config.toml
n_layer = 10
d_model = 256
n_experts = 8
experts_per_token = 1
d_expert = 384
d_shared_expert = 0
activation = "reglu"
moe_layers = [2, 3, 4, 5, 6, 7, 8, 9]
router_score = "softmax"
normalize_top_k = false
routed_scale = 2.83
balance_loss = 0.00686
balance_bias = false
router_bias = true
init_std_router = 0.00929
lr_router = 0.000205
vocab_size = 18598
norm = "rmsnorm"
norm_eps = 1e-07
tie_embeddings = false
optimizer = "cautious_adamw"
lr = 0.00108
beta1 = 0.9
beta2 = 0.98
batch_tokens = [32768, 65536, 131072]
seq_len = 1024
train_tokens = 279200000
steps = 3665
dataset = "wikipedia_en"
Below are experts of layer 2 (counted from 0) of a mixture-of-experts language model. Rows are named router (the router's row for the expert), gate (a neuron's input weights, with its number), up (a neuron's input weights, with its number), down (a neuron's output weights, with its number) and show model dimensions 128-255. Each number is 128 + 24 x the weight over its row's rms, rounded and kept within 0 to 255. Numbers have three digits each.
Before each expert's rows: "mostly gets" lists some tokens that are sent to it at least half of the time; "gets" lists some tokens that make up at least twice as much of what it gets as of all text. This comes from a sample of Wikipedia text that the model never trained on. Tokens count by the router's weight.

# expert 2
mostly gets: " they", " he", " but", " also", " she", " which"
gets: " and", ",", " to", " he", " that", " of"
router:137136169153082114113181138098170105128102141112171153123118129139110141142102143134108099109056150159111100178121102175118134118130156109118150114132096118165137101120075163136088123095133105121124116182137151147108130138143124095126109125132116100129118075133094109129163117159139097150132141166148125092117117107112107136156151119132131113140145136168117150091139118137130143100111
gate0:106126125141146134121146114103124125153107160143097115123142098148129104120135121106127155149136139100106113130159120110111136145072148134141157098137213107106119121117160145102129173126139145148104124105139101132147141147127126140089104164158091122150190123121083132112142122113071154064135128135133094128163148136142106162144126158156165096109154084149118105135119140128173099112135
up0:158119094036108112137119118130095155113130127130157115153138131123127131124158109140130138135133166132111156123115120104175149118135122181127220120100104126118126162181150137126113121113138152116115133172104146138142184111163140095120123129104210136071137090200115145189140132144133118098131104126116116091139179114137111155135125114104143131096130130104098133118109122134098092121136
down0:094128127153143129143123121101106138118096133144183124133163107111099122099156142096142105120119118150119126124160143118135096142146173098069087128119140110137151126174094141132182170128124106078112091171101109102166140138146096110179117133140131127150117146091141113147137114116139129145135115121154120096157071119115136112156118149104164083109097134107128163109140115126133143152090
gate1:147108122125109141142088137125131084126109085160159128131098110107130151159133109126148119141171128110138112109178138133125111121121087131159195129148138117125144067152116158092131112095173151109125112138191114154107141149124127081076135152097113125152126104199135087136090135132126127134157131138135096131153133119192169118106130152104171116100147158102134150155141129093117099106166
up1:131113140110112123103139107107118129088120144108106100148145106131060117113094152126131165135140081139111096130104129117121127131087156148131081115133131126135119097141132129129134120056109109116130134045159136105121099104119120185169133102087121102114087177131173155108159107118134138143113133092133188112129106155133115167165108105128120087083089133160104134114134090115154111153140
down1:076105094110120100094045117079159131164092099118137145122140176114100144071089114100139125162149188150102125108141119106104128110126120147115132118148146134121107088124117116093137182159140120121118151160089150113140086068095109144127099118157151155122116116124129137121143142134124128102120131123121083172136120120164148133175137138110131120104070157127142103119145079101187118119124

# expert 6
mostly gets: "°", "″", " population", " %", " Coordinates", " Votes"
gets: "\n", ")", ":", " ", "%", "°"
router:153149126127168141119092127129126108089126095109120117065089117121107110145072068127143130119121126124104146114120105152105082132118125132128144163133110091141098130175101105127116121136137143127101101139137074105115151088169191178143165095180148137148126118127128138160169133092149127142099105129153177103114115120109139160114125165133106172124117120109143136152132127075118095143121
gate5:132108102121140118124130101089185129119114164150145125119116109134129118122144136137106143181136091135164165135143074132150116126134134135126157084128190120114096137087141110144096116145103127101136129138141117158155166157133106111129076135087161119133156119133064120099130103151112133107105142094070134157166136146136132129144135151124127084128135117143096163150136083144098179082118
up5:119153188156148142114165162129152094097170135101133137180130149128074172162112075076130146150134129114110110120118120159161140125071159131142068104137135143155129127131131117127131144106118126105098154096129141072148125129154144124106123110159118155116141138144147152095157135134122128075157153155160126134126081135123140117169126122132135144107143124124118161099145121135174129129089
down5:091115115108142134118149120138114127152125125122152091104097161131177138072116131144190135162106139121153084119120179124110125151149075174134141071116092069114124116116136157125120159143095128119118140157130135121116135122138147136141169166115118140150166123067115165129119120122090097121126120099143162129060149080183114111143118139132167108125140113110105148103119145133144144124145
gate6:152159126092105104148121153079109098094178101113173154123166102176129134121124098138139078122115144150154153138123119095135145133120127090127118152178151190114123133097128132106112112126094123120132134152098103133104140151148102121143101144138092149120078153115089124125131116109131158143160119165140158120151142114119104107135126157099118124162148148155066135104139137143135145117112
up6:119143137144150092102138138143129130142135110108101115149109154124155147097122123128137127105118140133137113159143128118136124094118128083153141122095122144145147153157141129122124110102150120124133159171103126136121184173144122130131127125103131133111157093112120134133136111141142139115155122140083120170128174130120056102117153099118136091036131061140095145150114122123081138121129
down6:113107094136126131130123119063160125144150153151153096176109074108102106091133085129135147152174111100158145080174151135142092108077135128135107101076095147139122116153104143174174139132137100087117113083123131141180069095106142114138127140133150140119118144119141134159107111113142119145126134133086085095156146138110125113162176116159144148105139092142097088115061108139142169166109

# expert 4
mostly gets: "\"", " third", "?", "...", ".\"", "year"
gets: ".", "\"", "–", ")", "th", " first"
router:086099151115124103119113166140135085108092116150119151165099141128112150106167142063133120158129119105150148165118092087137121171168153115162170090099117162109149089139138110092136097106123129080166114116081119144152113141173066129117119130120118123108111133116117140123110147141155108167162116126127144159093131133160111121131152184096143122117139108155126099149138152131118165096113
gate0:151143115075110147144180096135146110135137095110149125144127089134158105124142114121170126147130125164121106088160103106103132114080152114154140164177171121082159107145129085129176113180109099102147125168120112128140130159151103125130086101129155104128103124108170104102104060117142129156129136138168121139068103091108115123098158184126137133124177159103130128121079150108133151108107
up0:063175126122154155134144063120133109098127115167162080121099143148131136124150100098137112184139139146139107095100080114116100101128124136127149138111159114196172120121122121114092157123152134121132108118141110145132118140123128144105170164151129140157106133148116108091112133125159113171159101140120141144122134099132105126112185120114121141132113127102156145161116100137111125101119
down0:101140125111156124115129134181139153113103131113146143139127152134133129152146162077110146113183116125073122137143117120153131110130088100157127160162121115117139148151138085156123094121118147103097091135117107137123149145135120125134118108123137156189117114173103124118138157151117116127146145063094138132131136121143122134128078090134153150157140143100131111119142122129165141079199
gate1:141111141155127146166164127096141159173105114137164150108105185141117091136134105103130094118064138132132134154150150095127117169118132064141123114121171134120121122135126125171113136141147142191119156102163155129123146122116114128130106157115110101122160124173109117084083145132089135084103130089114129118122081126154143151158167133120151153139133112150089124158115169178142133116173
up1:154122114124144149151098126130158098134120126120177149097127137162140076113118117094165148128115148132101079116133111148125141126139113101148182103125186130114131119136147161169092169142083148140102163111166102130122195095131183094060157122106113122173161110135111135133074106124130139098129095144126137131142120125144162106151109079137140120119153117124117134151150159135104162104140
down1:115156143111133143112167103132137101101132153132103130136139132128143127149180131147101102123115123105120153127132163128104132096137117114143096139136109159108087136170135131131109140117100171116146109157120212121107089170100168141126146119162114115099116116124129108146124142106104131181148143128107092155137116135133108127058144151170104123113133120085133155104151119115125135126158

# expert 3
mostly gets: " Ford", " Records", " army", " Town", " Holdings", " Taylor"
gets: " |", "\n", "|", " (", ";", " K"
router:100166122168142137121091166149122092117159122107119121074049099114097115154118107120126095104167153162157123129072142108169121143147126115132105140117091113130136098111138159102117106114135105106096112119126153122138152073114146159154152144161092123158163147135150140145145160115168111161144106075150154100134127087115128127133091138140131160110080141137157092113142137085158104151115
gate0:105145097142086165134135152118127169141136174147162121108129129135147108147127151128140127128088129132110115121125109142125129132169043128093119119142127124167106104129108139139093143181168116150118122114129168132105122161191133118120156109103121112133145100122158092163171090106158158151156142126120113170177121132104130100106136136144135083145136136145129136098094135117122151101176
up0:157143147134102117131150124196086103076075120134172113146130121100118104105146127084109088127159071111137124137136090117137126142137163158159185111130114113152104117131151105112108107084121127105125080153106106135115109145144112155137117139171128153127133119096122128117125131133116125123115137149127144104124110126169077103139129121134111147101115100107130183140146127118122142128096
down0:080135104148179140136089151147127154115116110106123109107156157116118155137116130148138141104128127084150185149160134151109118142124135093101123172159104144156119149104083113140111111154126096129150133093103097108127098126092137117103113131103162146163161122148121145123121134142128123112140084119140133138108109111071103112116103115099142117156169118110124122142141117136133141140106
gate1:108131100157109118143185139136168142128130126139139120128131127138111132124123138184183150126099137124120092160141129126090115148105143096121114124133128097121108124142109082192139112122119137104126151121136135113115130127145123128135100078163085136153101123120093124126153081096094134111142198130146110143185099137115154088118104138140188132172120133114110126135130104136139132066082
up1:140141120133158137111134082165074108142147123162123108138162102116126111109152172122114146150121124112115148133141138085126133120185143109099161130126086165109121094149112159104115072094087140124147108144130168159121095120112105117180147173100141131105130137143141142101087165144158129148108116153116117098119119111184154147115118164125133154138142118149128111135146118133112165097101
down1:104149108136131134136119155160126135098149078108142148122106156145161115140159125105136100127112112122149115173129139170117097135141158120115113147136092140123138141099121138198140085130157157131123124111133046135095145137091156116116111109165168105112167114142116168127140129142175164127127119111121097124085139152119111115114140111154171102092129133142196130134126115179118108142137

# expert 7
mostly gets: " York", " Reg", " Jersey", " Cl", "ct", "ent"
gets: " the", " a", "ent", "in", "am", "c"
router:075115087086164178108145093126115153162157134158106121172133130151167128098123115129123167119184156131133131112129126179152140146081130119098105137135154115139105115084136105167156131155164144134126092083118098121143096115112137143107149154075115111079143160083158133093117082129124129119102173141119099142117143138075106105123102116136120089131140127098088137128115136136083174125149
gate0:102107096099141166105115121119134136150123131100160097144165102161142126160146152135131087147116134145180103116098141126104087169072122101117135174151127098158132141116128130126129159164109123135106149132135105146132129109143105132149104108082078145164111169160103108108132083108117150089120142182131144148086133110122129136139081122135188118123147150093069121091139122132082126109104
up0:114133109155142128120103169140098126134110104118035141106143171157125129142123128137107149100130080150159087161123114141118126142153123131108080173153130103148108145152137136158188149135118145140156133158116130135116136068127162167171145149118074137136150097131140143153140119135123096108093167137147129132123119116132134130126138091098111119168153096126064134117105121170130115196104
down0:140076127115102123118150126148087138153120095102151153114126127129144134134129152128100156180147132129154110106150084163101139095131128119128116090125129113128108079137111093130097128103128131100144102148143134154157118119135105143136146169137155119143119114119148177103097108131153159159092105121157121088086133169104127115129126127110152145123109105105120131132085133132112083177109
gate1:153106122143112127135159117158174149151142093114154099114125140146103139195085113155170094137134119100143174129123130110107110115103139160118104129107109137114118101133127111138136115096085113086118130139172116155144094128187118125159121142152165130130078141122126135173126119152141167127148110146146149144129130113109134104172080123112126112165158131065112132192077168135119144185146
up1:178111131163128134109115101140171133182141140139141111102134129139115110143116147118142137108099116172119164134092130143099113129057104116109105173122120081114109133105133106137194142137128132116111122100156141130140128171155119149136118149136085145115105155145105134128131117159116137059115116124170113112091110114102116141123110113123099131130166069131075136159107139143127140125164
down1:124140081130118135134098105108135155092110115093156148122089136144122126129123099139128133139080099134136160124145097150114167113164132100121099131129129096112166146112119138105127093187146151132129125124126107108101113095115177112104157108118126137101101168129124146060072108190121147128134099172171094161147135090140169137101130103148162105189111127110123120095171130138119115117180

# expert 5
mostly gets: " national", "=", " ==", " political", " men", "=="
gets: "\n", "==", "a", " (", "'s", "==="
router:139182088142078116118113139150110149065117140076109126135147126113111123117183164131123141155104096142121151083111121134126172111115102118150147125106086125101093137178159135148113121131094145129144121162119114142105154126119098138124126108139084135131134102112118150141088093149119115105112146086091134144121084116156137125097127130154130128149159087109122145101135132151163152137163
gate5:123126143134119161131102117105120110149132161092160074122150131160130135142123170098136152137097104136104109122176135170065101145130120110132169128130155138159133099147111142106149100099130130168081094129140134152146131135107133120095189162086101112109116097129115097115123120104136132125137105156131147107150140136118129104129159122156144110074125148155091099111110092131127134127124
up5:140141091109120134119103111102097117127110142140080148178131123147158073152149101096092116148145143128135101116069107151112121161117156094117148179122119097152171137131137095107151156131143106144107122127167136162100082143118115150109109144126116125113099107090135135131143077122177112117105095124123142184125171154153097102071141136113134113175094107125138109128175101143135140129128
down5:077103106113140161136164122159109079068142104087100129137115116114157117133140119103169131151120162110121152152086132161115118160147136152132147146137122104146164118151146110175106123163081158094120115148174173105099118070131102087129136119130142163111181122109125092123102096099151100141114102169153141170116091118140132113141134062146131138140154135131104168122117134102105175119163
gate6:112163161108144148060154119109113148136100101154099095130088140096128137155134176119144131146134129152165112138155124073132138117114133150110153115164144164093140085106116124156135099138145130104127125114145171114088110118163109137138155115126131113147070115122125079071155115122133145143158144155141180174135138125140111141123127090130140118136089132088155119113134174127107125155114
up6:116135120114147134158120112104085152141136127137090123158166104113115128134124166148119100116174103154130085114122148162122140121150138106135134128154153138076138089159108118150178114134140126140132126155103143085115104178098117104148113148132095159126070142147139102062141161137147136107104123137133124102147091106158088132120134118157126124146098149103079126124149178102148135164136
down6:092106125145137174132138163144124115147112133148147141155163132192164139135114122161094125181121142147154124128125061106099139113113132126156099156142110138133073140129124133127095103100125202088099095139137115150091109146119134136097099119139099131104124117111100097115161137110097092137124116126097154117167145139088078146111159093135146144158087140155145112128156149127120123159134